python train.py --num_hidden_layers=19 --hidden_size=384 --n_experts=48 --experts_per_token=2 --d_expert=144 --d_shared_expert=0 --hidden_act="geglu" --moe_layers=[1, 3, 5, 7, 9, 11, 13, 15, 17] --router_score="softmax" --normalize_top_k=false --routed_scale=4.9 --balance_loss=0.001 --balance_bias=true --init_std_router=0.012 --lr_router=0.000267 --num_attention_heads=3 --num_key_value_heads=1 --head_dim=128 --vocab_size=32768 --norm="rmsnorm" --norm_place="peri" --norm_eps=1e-05 --positions="rope" --rope_theta=10000.0 --rope_fraction=1.0 --qk_norm=true --attn_scale=0.112 --tie_word_embeddings=true --parallel_block=false --extras=["capped logits"] --init="normal" --init_std_qkv=0.0157 --init_std_o=0.00255 --init_std_up=0.0157 --init_std_down=0.00255 --optimizer="soap_variant" --learning_rate=0.00347 --lr_mult_o=0.776 --beta1=0.95 --beta2=0.95 --lr_head=0.00687 --max_grad_norm=0.5 --warmup_steps=129 --schedule="wsd" --decay_fraction=0.601 --decay_shape="linear" --final_lr_fraction=0.05 --batch_tokens=131072 --max_seq_len=1024 --doc_mask=true --train_tokens=495600000 --max_steps=3782 --dataset="wikipedia_en"
Below are experts of layer 5 (counted from 0) of a mixture-of-experts language model. Rows are named router (the router's row for the expert) and show model dimensions 0-63. Each number is 50 + 10 x the weight over its row's rms, rounded and kept within 0 to 99.
After each expert's rows: a language model's description of what the expert responds to. This comes from a sample of Wikipedia text that the model never trained on.

# expert 17
router:61 42 45 46 41 54 47 53 47 34 61 43 43 50 54 39 50 36 43 50 39 60 63 53 46 47 43 40 51 58 49 51 49 35 46 52 35 50 53 61 40 56 61 40 66 56 63 55 46 53 35 55 41 53 34 34 50 46 74 50 80 64 49 53
It responds to: Two-digit numbers in dates, coordinates and statistics, the " =" line break ending article titles, and line breaks in infoboxes.

# expert 6
router:40 57 45 39 50 57 31 58 47 46 46 46 44 62 47 49 61 32 31 30 54 31 53 50 52 63 49 60 50 51 40 46 53 47 50 56 63 49 51 41 58 56 57 59 42 41 49 53 49 51 51 50 55 50 58 51 20 59 46 46 50 32 48 45
It responds to: Words in species/genus descriptions and definitions, such as "found" in "It is found in", genus, plant, "sole", "is", plus digit-group commas.

# expert 33
router:54 46 57 45 42 58 47 44 53 44 42 50 50 53 40 42 36 40 50 64 43 68 45 44 55 51 63 52 69 61 58 47 59 52 55 47 28 55 52 44 58 54 28 64 55 60 58 37 26 51 50 41 49 54 60 53 48 56 57 67 40 45 32 50
It responds to: Past verbs and object pronouns (was, were, him, them, could), plus sports-article section words like International, Individual, championship.

# expert 39
router:66 39 45 50 67 51 47 64 42 48 59 34 52 56 47 40 69 54 69 63 45 45 75 50 51 53 57 45 40 40 40 47 49 42 27 50 59 57 61 53 44 41 61 39 66 57 73 55 50 40 48 51 44 55 55 65 44 43 49 53 51 64 43 49
It responds to: Auxiliary verbs have, has, had after a subject, See also, institutional nouns like University, Museum, and bare spaces before numbers.

# expert 7
router:47 42 47 65 60 43 45 57 51 56 59 50 37 44 54 49 40 69 57 73 41 48 61 44 45 49 58 35 57 55 47 54 50 62 42 59 43 56 65 65 63 56 59 37 56 51 51 62 58 43 42 44 53 57 43 54 48 49 61 61 59 61 55 49
It responds to: Leading hyphens of infobox lines (Time zone, Height, Children), and words like to, who, living, lb in descriptions and census text.

# expert 29
router:72 25 49 57 69 48 37 47 45 48 51 46 64 37 62 44 44 55 53 40 55 61 58 42 47 53 40 63 53 40 27 57 48 40 51 39 50 50 48 47 37 59 76 56 63 61 59 45 55 45 44 51 57 62 47 37 62 46 44 51 56 54 56 52
It responds to: Function words of quantity, comparison and reference: less, more, than, only, no, other, first, one, it, that, this.

# expert 35
router:35 46 47 53 49 57 59 50 50 39 44 63 40 60 53 50 32 49 64 69 53 66 53 48 43 47 48 60 43 54 59 52 49 67 37 50 40 47 53 54 54 43 67 45 42 43 60 62 45 45 57 48 52 63 33 37 50 58 56 45 48 46 48 48
It responds to: Consonant-vowel pieces opening or inside foreign names and words after a capital, such as M-aul, Brad, Pat-rik, Guan.

# expert 1
router:49 55 48 48 54 63 52 62 56 50 50 48 54 48 49 48 42 76 59 54 54 53 50 49 55 58 57 47 58 60 42 60 60 42 53 60 57 58 45 44 55 60 41 35 62 71 66 60 59 54 18 38 60 57 53 51 55 40 45 48 79 58 44 53
It responds to: Articles a, an, the starting a noun phrase after is, of, as or in, plus stray table dashes and scores.

# expert 12
router:51 44 59 58 69 36 52 40 48 53 53 42 48 54 62 53 24 56 50 80 36 45 61 53 58 51 36 44 48 71 59 62 62 63 59 53 61 50 50 50 49 56 51 49 59 42 40 50 65 56 58 56 65 37 64 61 68 55 47 63 58 54 54 46
It responds to: Opening quotation marks, opening parentheses, semicolons and table pipes in lists, titles and racing results, such as Source: "Little Bow.

# expert 47
router:39 56 35 45 49 39 52 36 55 59 45 39 61 27 53 60 56 47 36 46 58 54 39 61 40 60 51 54 46 56 62 48 35 53 53 34 55 48 45 48 42 47 43 33 50 56 62 67 51 48 60 42 55 73 58 51 54 44 58 36 43 48 80 64
It responds to: Connectives and, as, that, but, which, while starting a clause, often after a comma or in phrases like viewed as.

# expert 42
router:57 53 46 44 59 51 70 50 46 43 50 55 30 46 40 66 42 46 54 81 43 60 53 40 49 59 44 50 65 32 39 57 47 50 48 52 18 51 55 50 56 48 40 50 54 48 41 44 53 58 42 32 42 51 55 56 57 49 67 56 40 44 28 39
It responds to: Country and position codes in sports tables and results, like SRB, ENG, USA, MF, DF, FC, plus scores and year pieces.

# expert 36
router:54 47 68 30 46 66 46 47 47 59 51 29 58 28 66 53 58 52 52 37 66 44 47 47 46 44 49 53 42 50 42 51 50 41 44 45 56 45 57 41 34 51 62 47 62 66 38 46 44 40 42 72 60 52 44 38 37 67 54 54 45 57 55 41
It responds to: The preposition in (also on, from, during) and opening parentheses or commas after names, such as founded in the 1850s.

# expert 38
router:58 63 41 45 55 38 62 45 51 51 57 52 34 50 43 56 71 39 42 55 38 52 57 59 58 49 35 53 44 43 52 36 50 45 53 61 51 58 51 33 54 50 50 34 59 48 38 35 63 44 53 64 33 53 44 35 51 44 47 55 68 42 54 47
It responds to: Month names, degree and minute marks in coordinates, abbreviations like Chr., NRHP, Jr., Dr, and km in infobox and data lines.

# expert 34
router:55 50 41 41 64 58 36 59 46 61 58 38 49 45 57 62 51 61 51 64 28 46 56 48 37 51 51 48 35 60 40 58 31 62 38 61 39 56 48 40 33 48 66 54 54 60 59 44 62 49 38 61 43 49 51 43 42 53 57 55 59 55 54 50
It responds to: Titles and institutions such as President, Minister, Council, Committee, Chairperson, plus month names and year pieces in birth dates.

# expert 30
router:63 47 55 35 58 57 57 50 47 39 36 39 53 34 56 57 54 50 41 29 45 54 49 49 52 30 57 57 25 39 66 54 42 46 55 60 59 47 43 36 48 52 33 44 44 56 51 56 41 53 53 62 62 47 40 29 38 71 57 55 44 31 52 38
It responds to: Descriptive modifiers before nouns like heavy, large, small, single, decisive, Air, Passenger, railway, especially in military, transport or place descriptions.